From a checkpoint of a small mixture-of-experts model trained on Wikipedia.
Size: 11 layers, vocabulary 4096.
Experts: 16 experts in each of 11 layers, 160 SwiGLU neurons an expert, 2 picks a token, a softmax router, a shared expert of 128 neurons.
Below are experts of layer 6 (counted from 0) of a mixture-of-experts language model. Rows are named router (the router's row for the expert), gate (a neuron's input weights, with its number), up (a neuron's input weights, with its number) and show model dimensions 0-191. Each number is 500 + 50 x the weight over its row's rms, rounded and kept within 0 to 999. Numbers have three digits each.
After each expert's rows: "mostly gets" lists some tokens that are sent to it at least half of the time. This comes from a sample of Wikipedia text that the model never trained on.

# expert 10
router:484421558448497574547494429598504505608493488476457493501549535509546569491518504493550576496442567516527500449502446567578548449457435527456577444478534467398482540558550463547393484458509447553487431442564532433533492512571435541557462440522491453551493570573490373461568433573467500417562597486479436587585520470493525491383528429520563550505507472452487458546552553492544436586505555498506486516511483524493517490533427477529473437584465565466485523353554424461470460532433520498533470427445457522477484485498473475506494485552454490436529634498442515460394480502576508512
gate0:528492435433535522476478440568493388407497619556495500427480488441576559431584406460473413460530485589561581454486522521531572510478509469447495477591484478500540502496533457511565517486504440493487538499384567486574497469411575542458426506503505484518529506597510542443535512479474481506579615491507429448459526552452494467520619497409508377540542481468484539430475521524450585591433589510547570508499469532525502487498520518506465474515484522435487499524503503384515490460497524492582495512524480531488570536514401464573474383409446579407527501528490481536454571497592531449
up0:502558494468459413574440411470465510574498576543592499519541419560526534494552509459417488534384507537517489516565603480504504571493512485455495493534527535471495440490535538507491462554494367504491434558433472403545477418459616536554527469435523557586566428555478502458461612463477559494542507556565412487444542426502427460483558516470455440530480541502485525542519546506512481581491530520446576543516540484505527488504502505445564472441484450454521521478535388447538508450461468409577459494511505529423570487556505423579463503528390539530510474612446500428554458493522600385
mostly gets: " %", " election", "%;", " —;", " Votes", " Title"

# expert 6
router:521615512457515419548464399511483459511469578498436547449481497519574445541557476494576546581589568445403401495571536479547440501506557519511579456498480536471498498446575498530446439538498534455498430516565531380437526538486390461408499467602545433504496543508420483505376484556463471545605457527459463471539440433515612512561555530546452540530450487504534452417474590508469520440522534577452491523476575452531530533461449476495469511476496533553493518440552503500495494472519440415409498481459542402431540471564562492485481436556449418450525541559554559553558478453476491530
gate0:495495495495495495495495495495495495495495495495495495495495495495495495495495495495495495495495495495495495495495495495495495495495495495495495495495495495495495495495495495495495663495495495495495495495495495495495495495495495495495495495495495495495495495495495495495333495495495495495495495495495495495495495495495495495495495495495495495495495495495495495495495495495495495495495495495495495495809495495495495495495495495495495495495495495495495495495495495495495495495495495495495495495495495495495495495495495495495495495495495495495495495495495495495999495495495495495
mostly gets: "=", "|", "See", "born", " -", " :"

# expert 1
router:539486506535434537457521494475414513591552520479476462607549498601452603485545583538506501492475605514535500485452551438491572439469505521462435543476506461480519509588443487503493510498561464501444553465444533528497454507562508554439515484510431432529487473526527528440482490514418479530444493548531600426418531488456643506474532500458540502421495495513538452501431552510468634540451514422487424465459487513399490551594596542635446457403455508523492547452562412531480443532415549401496542466544533502465479448424455412555509405521561571492493441517493516408509551518509552520
gate0:522451480494553487460543465486618453620493481446526552575537465539467527465558425480447407524504523501589562546488575436447492557482519415584495580461561512476533440511533463461506480477537536590602525545509471478555396507540548481570453413509498490585497452412478454498486483535402429485489460501464460615478523514485561402529498526483467471584506506515519520539595487566496501435450579496492499374452553508514436465427546574547599502456486507472497454399465521563486484542469434548508486520437550543475533487558464383531472455536544479485467387474543500502530406514574551406
up0:466482437551389471540503571533409649538493367507500425410499569494495575470493518540488478593579518520448509541486490478484558520473494526470530516503435465556533430431473494366482487455514544535477393543525471574472504523470525469432490534543420507423410513585554528603510477485490564532481512559423478496541520551479474524464495518501504538514537516505508452525416529509455447517559486534546580585482562427554496529595533509602401469500520542376579500491468485472534529474477472504459508436423510564493516531446503557468566541553413483487504508560490510514357540477422397556
mostly gets: " Year", " head", " Born", " Gold", " List", " Red"

# expert 11
router:502515520508518404453501549476425530418563437573537590467481517549466444507497504543489550526585446435558552567582463499521487480639534533540532558442463578505524469439495461565431511402440427528427543409497443416513508556479558533455447539497490485560534504482483556447534607497506534552473498510553407542406514507529483494510460520431435396546500460424436448555604536475412467491452460573453599548500407481432481546494512416453510430541500543446525483511457602447535558511458627483552441516457559503567494517538442530484504578501442443535497427493453494522463475436481512460
gate0:490486480583467516498555477512575436491446536551506543546524386463436543540467562489549503493488538454432504541480532489451475566461515451451597524406539466558448440411425493532493492475562629539551460507482537646473469485537435471443435543504519462423524469521483398410540531511516588557505490524567452493474436449542424527492524594464435520511511471587516438507485447477530602462466405527569573526481503480557448496512552509421579520464506499544389463633572435389589485493504511523486535455500457494558450541609542482452506576530480504430428522469507482558456538498443494504
up0:468498459574480554505568505475607496450486515505567495514500472455469520540452475450505439608477472512568534557472534478482449543558523499525624446485527497453497520474458531541489477527531568460580515466509539529429513429509486520450380476497506496490478480484454395442510489492565557621567449532534519551520497463599472518617538489557413558501593521528495525426402599477531515419567531501526522417461489452542494575468480437516508474467513508483434487542533405355502391483558469524520464416552439432586446543634498456541513611514481487499412543436503429427470473483450506521
mostly gets: " and", " for", " or", " with", " of", " from"

# expert 7
router:486474487544490619506510584455583530463490463520508481407468391424497563456554430482428484533498488387480582517476547577527523532444515429393504492545484459527526424550450611480512458456498608507456478468484440495431507413524584507533611486438532494477531498544553524469496625485529565470510492548443506474501495518517464533535427508558534548457474467504457572428502365536536471597558442624540473478558553559518495536461474535557527513540411439451449448518513487555491481565513425497453531561546441509486603519526593514497496563459445469430516608442503496529522498510562425513
gate0:452530470528434487562547523446562525503514547511470600571484455531456464593444552471487505474548437435538431449482469537577487413528523474480462449414443487574526487463432476588558481499463505518468469492535518481506578438527529460553555477537418509530415505533530513451617516495523500527534486516483505494486452551503450575589438564446534488559477485480566627466586400573492468424567519541504459485513602447610494461448420498602484531569527506492551469415430494575486531443501491522506533507389444426407458505603557510510503408534542482498529479478462372558527450486400548471
up0:535518519576510532480428447534465489496480547523523549516401532433621522460534488443443501421409544487462384521490398444486476482442440499612613544548516477579437550462433572560462501511519498510476508486574464602474493564522420469494504521523470524462552468471400486532461527499480516551555464476521522455493491475524537422334406487501489493468529564642474439500441548522513554672464509506466470529529538480476428511463546544473521377621485531504526516549626512500506538495528457507510440538521512473469564566532489508527532518526465521474405446491556437453509492533479499448
mostly gets: " exp", " dist", " acc", " eff", " resp", "sp"

# expert 0
router:569598537525476487527510422524502537442535480511463412546523484495593449513512471533550591469416535486441505485588434505538437499492483491485432519520637502424462417536519449544514522425484493503522442384497545410413514519468500526483440395520483511521509514419516485535437495510430577515561458497547542574587471446470412494423557524594437508482486498450576528397489487515569440464582525405461464500495498512538586514542489508514460446406461516525451522469570469511417490448550616444527623490486501454544475487429409550617514478517559477459545586451530560563549510516525494500
gate8:496496496496496496496496496496496496496496496496496496496496496496496496496496496496496496496496496496496496496496496496496496496496496496496496496496496496496496496496496496496496496496496496496496496496496496496496496496496496496496496496496496496496496496496496496496496496496496496496496496496496496496496496496496999496496496496496496496496496496496496496496496496496496496496496496496496496496496496496496496496496496496496496496496496496496496496496496496496496496496496496496496496496496496496496496496496496496496496496496496496496496496496496496496496496496496496496
mostly gets: "°", "′", "″", " ft", " km", "Personal"

# expert 4
router:440473473465517585499528594532516457540530473458516489508480540463531584464508424478426605483561572443555494519571455403440493413474514451465474470516508445539460551452501455475489519578565581543518532448466466551498452466553424519438480451436466526511539513440555544481470424500572519502552547403468418549430532482405476427543545539515420502581480587493508421563548497484564527484550593469511575505524569471542559463583539500491505572518425493454597595551505563485498498431539511412460573526455553427539569524534534577409493449480479488497505444559379469408480581466526488583
gate0:465475517531513514437483474573554566514600477536466575472556457477444546436529478490509493528511591472500495521516490462525443421521498462539441480459560426572424516553375545547504413518434536526470494441541392551459472559557559530498503547366499563494549504522281481494505545509508508473452623411518544485535432472524536531553414619585383478409559481453490586543468493475486479498476541484469473478484453588486471532508541539527504529509527447446430521537492538463527519486500505581506488567508438428506446462521556429505562569571497544492439550490575441511495514525406496484
up0:531485458401540450517469580490479493467380424518463470630524571445556518497493469507435429463546416500431501554542564486574459503530441566486577476491463560513459483512543572421438470460540560535561557523413566505472481467515529497530431519514490593526540441565517512444537491537542494562518474487435500505486560488436511516550542478458468499571496466557449517466478508475436526469581375467507544430491567633467566481500470532537554543420555545490428406449505543549339496480550481548546473546485565625537424496596489485527470532500443452433422505496497532556469485483386505489
mostly gets: " \"", "\n", " re", " un", " con", " under"

# expert 13
router:547469519526442431548445516482478439551534463475476443466490544549451507462570446571509456470452517555569451455433484445398456578508527506548467384524444493518474470550481532541532515467503540434587471516542514531508534509504547504496610503556520489451569498547510393472497528422455411450392600489445546401564593427420515542610560456499523589453488560513508647436502521505440519375483510483546424469499446512504440477456511510469506556464544516517515429569449550482603588457499467452509551443515570556596467515491514461556502472444582496445514450563571509540530523452468549530
gate0:556446494535437478508644464386495533476539531432463586425507585481496511397514570490411529530506472501458435437448477466499579453534418489580555431491533507501413485526465459531457488528544506507475536446479494491516535551530565583489526480530503482474524456460456509491529539507509519445516489472541506561486501522532567409508526488510487523524596500553498440439438408517536514466564464449624641541565539517536531501374516517530522449440532528498450449497458466512561579542577658544446519452589584555544477449505536472462434501420480356524446554504435477505462493461469465426
up0:509487406548529446585458542581501418530523558417536534545545563487500395486480454457549491598597479468556478521565489552500488445499466513458578449563541465419472340436461549636549441470411466486501510533512561489504455603479456502552441489556456509494503550504488467513512486456487491459545509573517504466509437489521506396527425460508471520516535527416553530457536481514614431461525520495410432513486449537415506412461505535540488601550480492481568532519485457532517421421538599515560534560543561533489542504492464506539481541431449449447475397567462476582503611505425515486
mostly gets: " And", " Nor", " Is", " Will", " Stev", " Yes"

# expert 15
router:497491524578589434425481476431519576503576533496519455552531586470437499447543508520539558424506418514515444450395473477495489467489500537531574447530453443492589572468501453565425540572420488458458588473571523452464484509458418439520559451454563474623552589576454502473501430477556439402481564510520570530567464589562540384489445457498440495508428528529439552608544456489572485518602535458484546503475531435464475452586542463526554537470515430478517426379446496422545463522468472514536550525514457471520424516510468478560456511414537523503433517535487506443503471553479454536
gate0:485461527463524548420507586459424524381419604573419515563575424514435483420415486556500485538533398643508465526479468442373547564418411448499525527508530499489518584533473496491538531594402475588514541561542539420455406429502472583473528473509496462447508516451540476537554513447531478628526593489501608547557367521489497422483507498550492512429426497450563474543465527497524560448526510580468517495559493524508515481482527484444432533506494516552508491498472412471575505566474421465515481503499483507472508513515515449498519475443552539574589537542515513532488448459508479471
up0:470523571552561477469469507545503464601519426467564418451510639441456527505485513466374546514473429516553446570507472510482512478502582563601387452424494553467482342464550525527472563388533582482459483524475512598527566562556530470571390527546448546536447501544491591525514583547485484456462460417572467475463570485483474450454461455447484568524522514544415449516540462509438405513540511474526431445484432417532561463418510428468549451523555523460504525548524536560486528541497528575574502516473550483527488469555489547424483521512486544473492522463552456460526461486420566521
mostly gets: "B", "O", "R", "K", "U", "L"

# expert 5
router:490557526491441387500506555470436465455480513566479514484388448617542501523442589498575502509570420450508534573599471498502534476561384421533481517521460549547546518446455479564456458440518475467472503591446433447535495518489610538544522550555496553546573488445470545478591481551446479514399462447490411545416469501507429536498412429509471405566568425500459443577470567469446450495454524556483549641487498567511469485373527463492509541515476534534569461425527547430515537495506567532549445529498498443449485524549504445462510525407485445499486521474447486514484477419479485425
gate0:407480447613513471410516529578370545470470512486483510563451569582470444466520424504430468445527583564429507486420393460480543552595596556539533444480547558545523607532526468361518524445515481527534490516414486472531510465530492585516455491451514444470582484602460498554467564574447490482426441522535570443524527482553463446536458464487498501498564516501501512512507456481454539418596508524567522590504456472469498510480521440552436516548451512452473467593570496465544458446512488495627513478527486404551504569392535518564530458507470549472493501455513410440476518432535525501
up0:438550487586484480394489502585415439519541463505415546491477494551496520517486462425368430562564510510442512467360448418427486531554503474492573427498504513567518580482557562447506483512522507518523527528486482461510506442536506477472518590414582465438486549539454524612470633523498499498425511567557504536478517452457530463541500477454539411521498463563500545521439464422536476442532559664492515487498454526435486432527482418450428583582491458501484547570464543415523490497517518481630543435571474497501531444410526479581558515449481508476558540464491546485522470525580515496
mostly gets: " with", " for", " the", " his", " their", " its"

# expert 12
router:481457481567569521482530556553451528580530459475443540496524560508537368463453547443511478439510560557458481499432512539459480498640529564438476482449484585548450520470602566461646487510479417491426532492497494550575512415382461454547418470437466479450443474541471513562516516551491530474491473588585542574447438554556477447465503562479527500512502471555479501488522494489438480461528461362489508492416557457461533484568557477559481469601550490557574521508518569553504503513516435568568469510496472546552501552535440523500472446547445589620400464501559541500420507559492501444
gate0:568516551478533465490476523420495478521451469521441505442528444412525502463443567521403543520521512449419533538426454486528575435567426494396469508517518496516528462494409512529567527534564460541545468611381395492465543486502546518578514518468520427550572603493517622554562495464450538562452592428518487486471490501473451547517449535582499553442410554501501508472546458448581498424502428537564525522500439494436572523479481423531527472584565411553549516476563487455484437531478474400499501468544480583497563464439583548481462412489541549461437549553508595570472468472509419510
up0:398500480439459481571484531506511493486535573473571456550472504465498592498507512474534451400434454567478546425543586487569450485508505448579485595512521547449595462470514520483512438508367489524468582480519595430535524515522466529493477527524444539503580483499432473573407484529524335471641525535530490537500511492487557568556472460459512504523522420499553539456454476453519588452593493473409494528487528484547428531465540525531470507432456561418501395412491430502442517484549576559499444416567453517560531496555571464544526562518471519482619497445467452463442492504466543434
mostly gets: " University", " States", " United", " South", "ina", " York"

# expert 3
router:514464464517498485465491538530550470439392489509542566517548521462589408523458525417416464488557453575417501487467484524481467540552519599526529579470551597522514545542557514414528645527439477481570506577488612538553502456438521430481395534498428470441406411454500449568533525385508457575438470495494450449475531565528532532524571546478514512485486514558532495475428474488478537474500496486548383478489442448529558423462485526427476497510580512533445496518441473530484544485534466500536447580416408590476477508436513475533526401557451531614500503454449514482465518464579496395
gate0:479513549462542552500523488540518496518442470666485575537499425476626473512525506504505475578421531546425526460530458472402609464459550450582483450493586510527488487419516341529487570518440529508529477538452594485436465538545414509452547471499514474504457490497505457503438450497430462558394422549531407558475504501622537522532539573483476412504531544476452534557474444460406491477472570486555477529532601500533543447565569452591504529427474535497429480399513498485464538520507474460447499485563453548530518542543480468497459569508437511490609544456382517535486501504454480533
up0:476457535437547516596414485501462526591483498569441530491517504531520574514428474486449527389568533540538507540477539514491567519517425541540538540579467538513471587598517484482471556538506537504481542452581401521520423475517509491458426504474484476472373511540556413532500428501445532584481508458455512506474640415547557405543525476555486463478534488463530461477584518472460544484524485420561439542490521549436493553610444496518567584539367493458519458499532501524540564417568540499390474543475446439420521489467470493574467529419519546409556409486571500454410480448486478512
mostly gets: "son", "istan", "ville", "ador", "bert", " Roman"

# expert 9
router:491480504445529514548478424515468489447444449521524440540502557449486460406454524482427485514417533549537562458474478516503451548481505474563582405411500486412442551542474482467553627488431497574589538538446477474466405527470490478487469461457515492526626612525435353507425564512541381494575479513552603509624448535593534523500469480490529581474480518498467522529496453534503531522577459458508582433545460420499506547527455544393538494517549467535494420585493519527459509470453519469408553476537474497585529483446494519549558518487559515457485463606555399505499517515438520538
gate0:502448558546616431493514560476589532531501432495480460466584421540447437501452556470382438449511507519544551535411526563542487564532404496606532482422547458389481599410455551454539471480465439527523431451447465548466516533454473501495544462650589506550497492456532502417518369477532482557487504373461444484537360482504541527483597471457443451543491519487466583568537458534561530474488510467515533577488497527434466512540488558548524549569477456574503560546414563515534477417547441464562517451504477508528554457528460507532488500513487533549486459548552477483491510509516437504
up0:471458564540461454487515569498523500514595486600600548356527507482495532515486499468519474542512430477445450425604454576393452459522605503469451521533555443501477515468475496513427566578613462477488525453488535514506499478478504540481537405456488491524462512404553411457515500472521502521537547446594478508551562503570516603397532459425519558492447486496521538466518456538385506592437446525483636432435545448508499520567482522508441585448543532605502420432498541514476439559496472517516501452497535469490459453513455461486517478492578451625440545555444491517427537501438560516
mostly gets: " Sch", " H", "ö", " K", " L", "ä"

# expert 14
router:472540503437498506454477545501488499582508577485563605397378384569526512530575531549504422494529437449533471498442446430513515522514438504553433589492475538471549472437481481489451423498485526466490467577569542562482470546544506523516492551533489550527453539458543489582584426462512543421520441409490443431429582507419439522457438488440632458510536529472481457486496462499489465528420506505512486521516506591505486491559436550503603487502544478564454542549525583574540530527491450587441462481454583497417578501608557473465508566497482590498466558418530434480610453559502504444
gate0:465469546492562419550614518509475492451470487531440533408450450519591466510520502519487442507504540458474459414554516507496519534390583487504425473508500539526554592503515494518449411477517520535429480502456514523497543527541535494568585519456510548540511474576542559530475547568512538523538382530481477485471614565569403451652496552476448560438479531462506450596464497522488496509427534463445348464484488418518551492513490486589485408407490494500474457492466522504598582473502497578461476548443639430514537473570538430567539559551463486438437484479479473416478513469480451444
up0:499542538405533538487526526504547569512474505514524537556473508583441407449480409551433519433518536511481505466555562514418512457425464453469480505483446529497433452400619513574465483514460446541480455555460496442435464524620587501522459449452536506521554500411427422428520543502458499468631427511453541460436560492513467502448532365491528455483579445468522494524490525562524530543498550411534579504470564468640502450523496651411538458477502467409467483507458483566512633481573506461481556499546502484508546511511514449551498539583481471471440530493478501523502553582465545551
mostly gets: " was", " it", " has", " been", " they", " he"

# expert 2
router:544533432533494496531516501464510490477464580499530475455555496469417585574476553551525436584504548512470449482501566532466534444416475450496513539530488498497533416465506526566440408588536551536519478614411440596562542506518504510565527545540558519505365404471475535514578508490515579505483465495506489467386552491524460517537505542529601498511542558512507588508401493509453495492407518448516506553540395455490424443423457493426487571453440478496522615447465431503417419487577545590481501523538420488434449410541447491483508440435559530559485517403579545454501457526443540523
gate0:513560469447499592536547555526470494568478411579414530458496528518527570510542447493415462526472476473553496516554494541529461443470439568508506425546511491527552437490516501504558571518596565477446541437480483521532583443545476514465530544623551536435566519590467528536536473469423518509485544453435539363415513515433470463441521488489576600551491472488586433506432558508508523504483445459505563482487515414431481515511532455431588503422576529484526570485411446452445535536477516460518548577469450494525547487571508473417417620473501446491630461500419451509478434495508393436
up0:577552485537467470475498485600518466513412475536581537532487457350513472502523546429498549421463448454444469422554424545504461462479481536470549506465465483468509483392523427560555547536489509538550562380518453489536528577451536516506448487484484440563462493511507525488465493482557568524507556487523514568498548525423549498635503540535422412424533523617478496556533397402451504522527558490425466488430501549551531502437497528539476459463430511533405497573451547509529530466510602439496438477439502560639490588548493519478461573504536452428501504538472432498542492509582420598
mostly gets: " new", " public", " final", " own", " present", " land"

# expert 8
router:431484447482521608505525428498538500382434505442465464567496482478457571528429430420515467559446437550482534580473597630457502610478536413477504513526524416535486485514478612473584465511557549528560563459524435512487549431483515493458518468472488554477488481537605507561437481474525426620494509533473511496539409544515516516481513445503455471518563463508543528427565385533515454512501460570497501446514568493553475528414534533534411539509483466439457499554459410504505490516516474451548441512535592530437488520453561567458485598528514455530570376533581447596525490579442481501
gate0:502546538539526439466523529525528471442487448463496468510531474506551471466482559520540516547463537596494600558499491508510454558433531392473528479512534443520315524502433500540469458600446447437489419488544540484568540483616413571551463501521467534530536496475493405487530419511413594513466571485571468471540476484527616527440439533506468528555501507566484533502501513520418489551484396408468513577480550477488449525469542461399480540518515593547449456494489403503547521628530476561518520516538495422447548513558555533404451536432481381546445513417530498569511485510448548449
up0:543445508530532525412518503509470468539566512379584388468450534510421536516565515430555481502489423506564546473567459438517425516504500581391529499466552539471493476424534487510514406586523447351496495526578533523369492404501498519487452471511572499525548421542463483537552520521501412400620496455495481455491462504476419540552540533464447510434553448508551468533482508515505541463616465491539471552512587457568529566555562508533431477575484512489463500534564471559461619477526556524531466585505449519476457365507525534479468543497445543497497534516552432522489549525430434479
mostly gets: "qu", " qu", " Gu", " prov", " par", " oper"